{"d_expert": 64, "hidden_act": "swiglu", "moe_layers": [0, 1, 2, 3, 4, 5, 6, 7, 8], "norm": "rmsnorm", "norm_eps": 1e-06, "positions": "rope", "tie_word_embeddings": false, "init": "uniform", "init_std_up": 0.0442, "lr_head": 0.0106, "max_grad_norm": 2.0, "train_tokens": 782100000}
Below are experts of layer 2 (counted from 0) of a mixture-of-experts language model. Rows are named router (the router's row for the expert), gate (a neuron's input weights, with its number), up (a neuron's input weights, with its number) and show model dimensions 0-127. Each number is 500 + 50 x the weight over its row's rms, rounded and kept within 0 to 999. Numbers have three digits each.
Before each expert's rows: "gets" lists some tokens that make up at least twice as much of what it gets as of all text. This comes from a sample of Wikipedia text that the model never trained on. Tokens count by the router's weight.

# expert 14
gets: "ing ", "ed ", "of ", "s ", "on ", "al "
router:518492406495545480453461510494522490465568529537496485564532574569539488408409500541451470529540503463455587475479561483539553519492525516485517503568574553594541433471476528406482460562502474637519563541447470494524425433529491414541486502488563472470419454464517446471415462463466592537565590482493536470493481609410569429498491534558552443423482404451532513393496522458428515494446
gate5:476528553413556413437478524504594396494461416443497470531545457444556538498545561534465549399490546503462482457453481390627579472507573562467492539453501454525535529443499605495456486568480479456472523554542488540490517482570506522485489522463413460488567527484461517458542510506450492518517501546533549441507516425452581500539418462613430420483406484493476385513454611527528509533443
up5:529454460647449470518458448436516527557468510475559412463500519476567530548454509499480553477508471457586548577623534564535453485467492539480549461618591600489508529452507546546501486479453507562494575488503508500494481516529462620573519498430599598567524522493554496483504519502584412504434493489592536537414497527627562475551559494558497489494520509480438502532460550462569441468473
gate6:471405533461551480466579538501412563651515531497461502484534563498606495495565531471531450556478488406509544534528513512471531524497590624502542503548483454541388477489562423519451555485516546554497416501552485518470553503359502595497406549473473470488522518466521429499615537411460413502524430456506537539451453517486437593562558485486534508456534472499434444519482519480488504517476
up6:549538468472382422544518474445482467407551575424595492468498489573572579481465441569487478464547423460413475560547535424466487463511564545523476535437543579434496495447430578610547463458535489435530508474545544516548354520450505438488449502553513488447562457547443539484527496488480490584482606488467502494461532444509512498459538503522454495523574537525454526431552436508502513426609
gate7:564418492453584546574467462473531411558585519525448492464496425473542588474564446577529523572486509551472528445578538418509456492454518550465448493401500432532487532522443519474527484517491443482422431545557460535536486421442582506450482404477580484535544466506422551522482503490527551499483493592520504499544429536456520425475498555504308442495567530482581530590462489508534547507500
up7:461497471416510525400426497501502422470551488533503481482442526485445404493557493585510470544507509495440523476437493579466519495528452598489662444512522547556487471482436390509514515538500516536500541474453480467472582631442420517473452544486415489455503445448473434515508611472454545520478604455501414459449466461468570486521482521563452598393520535532404492470520552480498546538529
gate8:472542467394465477457569459503557457506630458508515548576461508446546553515461509409470490493509511544458540477599526504413501482481402480491529473469415514482568473403424528419578537622495418540591527569462538482536508494521455493478575483440491483504487508490465464515462510532582445536421657436517521481554476502470531439433528554460450504477624460525509517502466460434536576526495
up8:496368527595485423466476482538460437545457479569573549487448532453520427516498497580500442532553390529484471517504505444397600466554528526550500528508480534540463466455519523447492463569491651478513414454591562472517550454498520595484539449411471381517545459522561495479479458509552525434497540561532480447380503507408513478499568492485501461538417515532526498514451557487438485524559
gate9:491535536519389512485666462498551506440490536485481563407531514583510533513511499498463461503474512528502516513435450528584478574517505440474512468440530464435551531484356513492423497511609475533488532453540513457596445490532546518461556459479445495509402463418570566534496439550566488525527492494581525464413544477577585484444420412537512497453498560486495456597420444444561503460514
up9:474510422498552406584469548505526489551552535435480518523589512583389553541548405498454506469503453480510566527529490416401537563468594488572488470509466608577412521529514512500549506461538448542533522417561457484483566550504462516422471518474529444546524490418510552546470507483474521557567602513547522432506490447469499468378469497519483425504474569551498531507571428438374562478511
gate10:474471497504564536547436496455558510398478545532572489476541517437469516564502510456473564487485527471513546514491554462532396426581542529486464553448511570445449500568545517555460427516461514495510528530419609477443572545415542554533500514426548538619550559477510467505410597492504582501415567480448490594485490505442498442523493573536478483634546566526504543481453481500417560389510
up10:519424525531482556509478473448383417460487550645518494437477547513467448509421540411547561581488582568535427550471475534488531384481573505546433593488500426564502434498581483464600470480514535528490409453472505517621462499544480511511492508485536482490509492429485323485482519456487511488427460490445476525565485545503538525484509433475540549555481433471564551508530547469506452527508
gate11:438442447570559415484440567373554522523486566483588529445504535603438479379474541461445616480466430493408422557498518468516574510499463582524492537430586583523467516467467512557481439444453485519508452494476569460525488472535481598517437463495478524462440486503543541468520450540532568501509460465500565455482564493556538490500392483509543509467518598453464460488464507492488645517518
up11:553473500551405565526528427550461548497539525509407415511497507493514504564541503472570437496550511435616544570502473540676523554562410520628523565508437443486509507520462532559524451514518503525575628511439511493490499538507534529532514484601435496539478475388520500458518492475592420462484535482512452564475513545450527528519488420531465480519517543387518462430542452554448468510517
gate12:510399543525471426496463452390488510537494509418512497465526489470477508431507520402511476472509430485545515455450464580443450541556532587453486501491457538459508522435446506578409568478470486465617452505390516500494531423523458573526450546585487468545495397547532619477485630521478506454500523549522468522467558502523506470549519413619437424497538539519501469529562453594432482490444
up12:481533543515449565492516515538492547548571509432498501507513467545504535354517467492491518481513420506487455520477460452495588492461530465413445497526559500458577523416486488519506533470521528510471566495429565414540474416589394524576466545466563471534611504464528422434586464564460419494442411473578537462559459543452575483558496538543527406522454540491505370473469542427591511465471
gate13:511437442465437470501577474507529531549452419526511516496448519506604538464581561556487555514472534525569579591516454530507562501614483527446597528516519462592458558470540514506498536492558449535475462432526456404433494474460446527497558399468473458549546494534569487428517452491468551502517538435426452475626435519484513473451504418462566507461544474459497507545547508517591501585657
up13:499468519552478503496515554465528568559546482579561486518509460413456525481620536426563480587500489502503504578482518435483507558417512557440557513434520616500509483517535529454418518463512519461511553504398492436484527499565404510459456485453454577644378465495442523553462479489516441513544489465430524511537487473389467478497471584498399459578525480443449463487429472452549402542472
gate14:515518427457557363518467493502544542571395513506435496499544522556553388552491501490544594453582418582437424528467601482469527505530436445411482468442509520472415553454486477543467464573546531510533451442519538498443495419404583497541516538454511572570537552421456560439476490495518565485395518487489652531499475531521477503485521534475499487462476432497502529496506556490502569501430
up14:485508494457465553479505530557472440551593445477448433469512437455491482473469559628437435502612466402422600498507491504462508478434520466477573463436523507545519448554532508440530490545556500562493607449542509521554465447499435546490479462516540589453479547506595460475490405451512414482543478594477389433504567538458471487526513500525482441465491357494554475496491620497497487447473
gate15:529530533566519513479519427536446462466456439612436574562441541545492498481491555551609536497428599501499489433416546486590437595508495472514479512479516478407520467513465521523434549458452545551449478555547547492470570441412490424519455479506539498459461501472576487502535458470544398376440528505457478438464410526505501551523464565528431590540486451533526504506567441469637532450523
up15:508468506536532514502494452490494534513476394523580437530563383463585531481450486512516521503451506463504519532542475511482454521520547457474532402522442507458526523450519434435572497511531487495423455396495458542398449646468498535613556575439490534521540458496425519467412583454513485517512480531479457402464558459587496389603607500527487508441572470419454496483567538559512526497457
gate16:469541465398450546484591577522427551471595491485449473481533464463482504437457562504573604528542495506411499490576489523494529537476526513471523512468506539485579433494419373486553485500394486460525575458526480386563577456555505456459460452568623535467555506401441464483491509526482529527511586476579490468570468539449621531562410536511475520524490519472497505556524509512476517572573
up16:546511421508589563534489543480520381532596531553439520507514483512423392576535541564489497562505561466392515422523494503399476472426499568479603475537452563508569559462540519547490541515481464583504488411484436491482483469531489490483510509536454536573511494485531477434524485406518531476461458402462527465535412462523465562542654464455426572511574474532424463503470573511484528454505
gate17:483480522543510398498474502464539523432548491522493508414477459489487528502464464540565492432500511506528398318504513423563485433516460522546476416566493557552561536553491532522434547575437497470561461450505508533397542583483493532527499473611475457454504456545571520450559444408495484480434523515538429519543445498464364464485508439535390471479455537471466548487566490501434439404466
up17:508562519521516398575496480499484525559581482555489436533412525566543580556564463483487428535517560532514524505499471544501517464554493468609463527559543524546444510493504467543449502435408539502505529459614506477528514509511512464487502442542535385476578541557443581511476448541540490530513478661429553390412495545492414534410528558532550405468471500505465474518465505574447475469394
gate18:461475456539493481549535377478607449462417543480443503523431492573467471525478476503505543507430528464558501596417531484517537510523529541473547468515537507465409538604467462526442448385412506474550467489549446383493436426534484480403517491497514565557346519422514554526488495520501516537586519467485564467498453497548477458442550451406579528523487432469534525515510481422475523603481
up18:480555509520567514510517509535659502340479572561510493520455565529566572545479519500531433453628547525498518502531506477533510509455527441410477469528444532522463541459401506443493428514534509533552454462456471439597557488516513523557493532424439414587553443475522578559405445534551536463488477555470633431528550444481523481498475516528576525474504548489541431526442457482475554505485
gate19:499461417416482540551623481477585507493477470512430567623557509516471538472587485492564434419407511541490438581431492456490506488473591555581462421437460517551418559508404476503503487533449485492470534479478429522519392436413501446546456484574524563551429476407441456490420541542504484510553561528495493554488424501535515511439510534486425467467465551512419482510480456569505552480487
up19:456482488551479504548473477558488568420526561547500596429461503497409485446547472589497491500583539462543474535504549572533399563493448467505545456476530500495466521486557479548565523544554498370511485665506485514506476452482481550514486499570472535552469428555426512475601453519529522496495514538539537478527535497534486579482588531515562516449458626355515574583566567515506557479449
gate20:474438482506566581587503456528507461474547541543425580582522470550513596547464541512480484525500592465467491490519469518547512551568426433472459356498524551539539523449471446441437505429494570522483427579540472494491561622538468374510553450493451511381551504498430375566470505485527557499557426477533469534508461493450556497593506523479442460510461515472506432528473477493541434565526
up20:476473445410463482457622501473446499494467447462605471527517432518531619473546449542468531420491428400447526582526484400618496401515497482521504505562507521554575524448519526559496468482550524443506513494527374547466484527490483518446507516487526556511486437525525535499584468591429566532487526583519571542529495577457502449514496406502478562407481482505491419494439490552508512370493
gate21:527499500434422563563521543425505481493476518368520457421470518501410522500560478550400569564485521546494627566490466443568511551571485482530477502404476514542489493439411422545550493441440493569503471514499519567597551533430489471457567457487499448414538523512497439495531433532445522501542440589485519500369475500456436459536519579530542377457497494574554476543470485474459475471474
up21:497475477499466507489498518488471471540500452496472611509533437479500487491490457449616503464430500516566444520466484594538403496546470539434442469497561493496479512480475471709449408504426456547504474473575493449448492501415579492449506546574541613547492551490527508499508498586576452490440438473529556541393517432570457556542540456509495570580468554433482463532449449452541452547539
gate22:393522568462611531513510545449463494481576532382482516499496573516421492533502471497494537491489523503493422540499477447509510491565467493517501468568550431498576516566479552469526466561501439561455439430445466477394584449497479584554404516556467490514541452532479356545535461534554466527501489509482480509445585515449501485518577573574497543476517506516558338488555537440465470380520
up22:523430482436490489500463586487486465569499529503447475448478466472381489455549483507475445498567530444423585564556481472481479510496475527558518474558448567479492557551410494402520422538553461541492489447515525529464559548471654477497437494544489425519461519519432435512425475429575545453521603572513457645477453452538520515526440469452546470557553468443518532445474531523504578628518
gate23:503366557413444484558476447509479625489478478470542506450509519569544510585556486529528485523517479569536551566490514422514452531491424483515517534427491460543412472572567399414383550446492472547542577496454538443488540486506539483460533474431608525478490549477419486511486438340467525469459515494629501483505481544517529519546489540529542509490501432551572544500520463471533448501594
up23:482471484588460550579454492529523502448556491527406574431455447539392454503511457538550464618518401419494559611499501529420456455415522566557447469422520542506552510527519504479548433502492456561580423562554503510401518496465439509435482498469471476632615464454450469432495492539444552478492528430513566514390483540452504513503537499522497498459585514498462526550485561491496449465511
gate24:533468423448490581579442537563500537495499555538504500469477460470501451484531558502569490540509586483522497468553446469462519472584579511474404458512515620433457480563454547522435484489432503549540472498574506474461587495530546505507365539524536521549417460355500544459489554478399479492496490436500560511422509515571543511477504530558522556438537526540509507394559504479410566410614
up24:491552489505437453518505513488497444578489558554466639508459471530471465502552473496534531476491488437469484492590486650419577518552483490481556539486551527415490484547576611403478476483459472436577445510523476441473450536509487522523510527381516481566497468593522569585456538462484627506497536504517484589494522503482498498524536530498377552402501520524494548490510537379534467434582
gate25:536483532479467562513585519429553563425391537462465517488584507380496461614474515463585409491458493457563550483476483486464498568470521498429460573518473487488600477523497478496493511521540511610480392509535551393511440513346542443512463390536458502537463445501525522431461528552495557516589483479469593492555491497468573549546513523552533504481496445547514495574494441484565547461461
up25:486544516424442471505576515481420496551402456559456531464474531512549564531443513444516483493459504606546480394602496467495485448579458413543500570588526392530494520468439430508538514495457490518432553501546532669463495482523610496432489501409467501498438545477521563446460538496473555586472528455466537503412494560510569502450536458571420564542496472562515509565457462462482512496446
gate26:543495528521622522612509518529556477440504552404466590506434579455520589439451420475565564478487548608496428494508530579553488530469505416443494550534518561431468508473483549495475403499548509540507451488482531419445480528506529527575539461459491455557579540468540556564416601485486503594397594478520521461578559413521551494502491531513517471545567448558539526504560505529498494542460
up26:550461527506508454553501554458502445505515539563558554542508500509559468487568426532522554474486408480514467502485527523520568488634518432476393485499552522518451380539573519452530484469455617518518509566445506498578413496552463429459480371491560414497552509512457560504538493517578569491594436484584563521523488483488469564536462580509496599494414585492561493570568506493541569536462
gate27:517524566540523499495406559568584461463535508588562449532510506503510527561435460494492472534524521534364579459442560499578482539565492496453426516533455470426440504569559475520478487476516531531541508432439472419489451506523525505497470448553540497536453558472493476417424435514566561441593470546472489538589528489517356453529508455507435438601608506500573600534563494524519443547446
up27:514532540444488454488507538428558588569536581449567571484476535600527509510530533474419510474564472548542533533565500451557490530495508549484508475549450422540482366467541464530435430436427491533495497449471476454426467436490498457543459480520649427538506509566469484486542374549478471472570405451513500525522544536475513539443430478415515499511510512573456443571402537548476569502608
gate28:501541399434404484472453455501540607476539485558505463461469590507458521437435513480425439508415499424492451566491523459480496500612483517518512553552583493504505544527585513487494477538485527468513600415510594436526416483535448529494497448478472551515569418504449508394514519587456603476419527468436524552464456519484488492503550515610555478432473503461531496466558466534565491566370
up28:517530438544416498426431459476550505477515484515474493594462577501508482461475443592497518488470531442575426519406389501510596468611556522576520478563457453531557402536537519504555528563544506483509543620512661528493554459469500565565456548501461452464524454500497510445430452557585470440434559456522462513508480456484439509452404468475539501493447517502433423450543491531537522557522
gate29:451495509556491519368501520496569566582533477493506486468604546574480479493526482495511523477379661468449549537500414534451496496462498532499500447518505556530461440397510459550489533373508490422506512501474590586503493502460522386543397504483484505494500435536583541526533495522472506523521478445487511524487466603470494640471447536507477407525451544519510512463557507531507473412402
up29:474492481537443485433586447552506576343575514451614435468453465471557565510591575510488461452546419582417399553534469408448435495443490559527493456501459506474552503398452461493510482615550476562452480452517594519504474470481491478475482527486401427545443455476454439472542483514470449513544517528518509519518509480419496539474460408404457535476525458446487516451514473441533555494491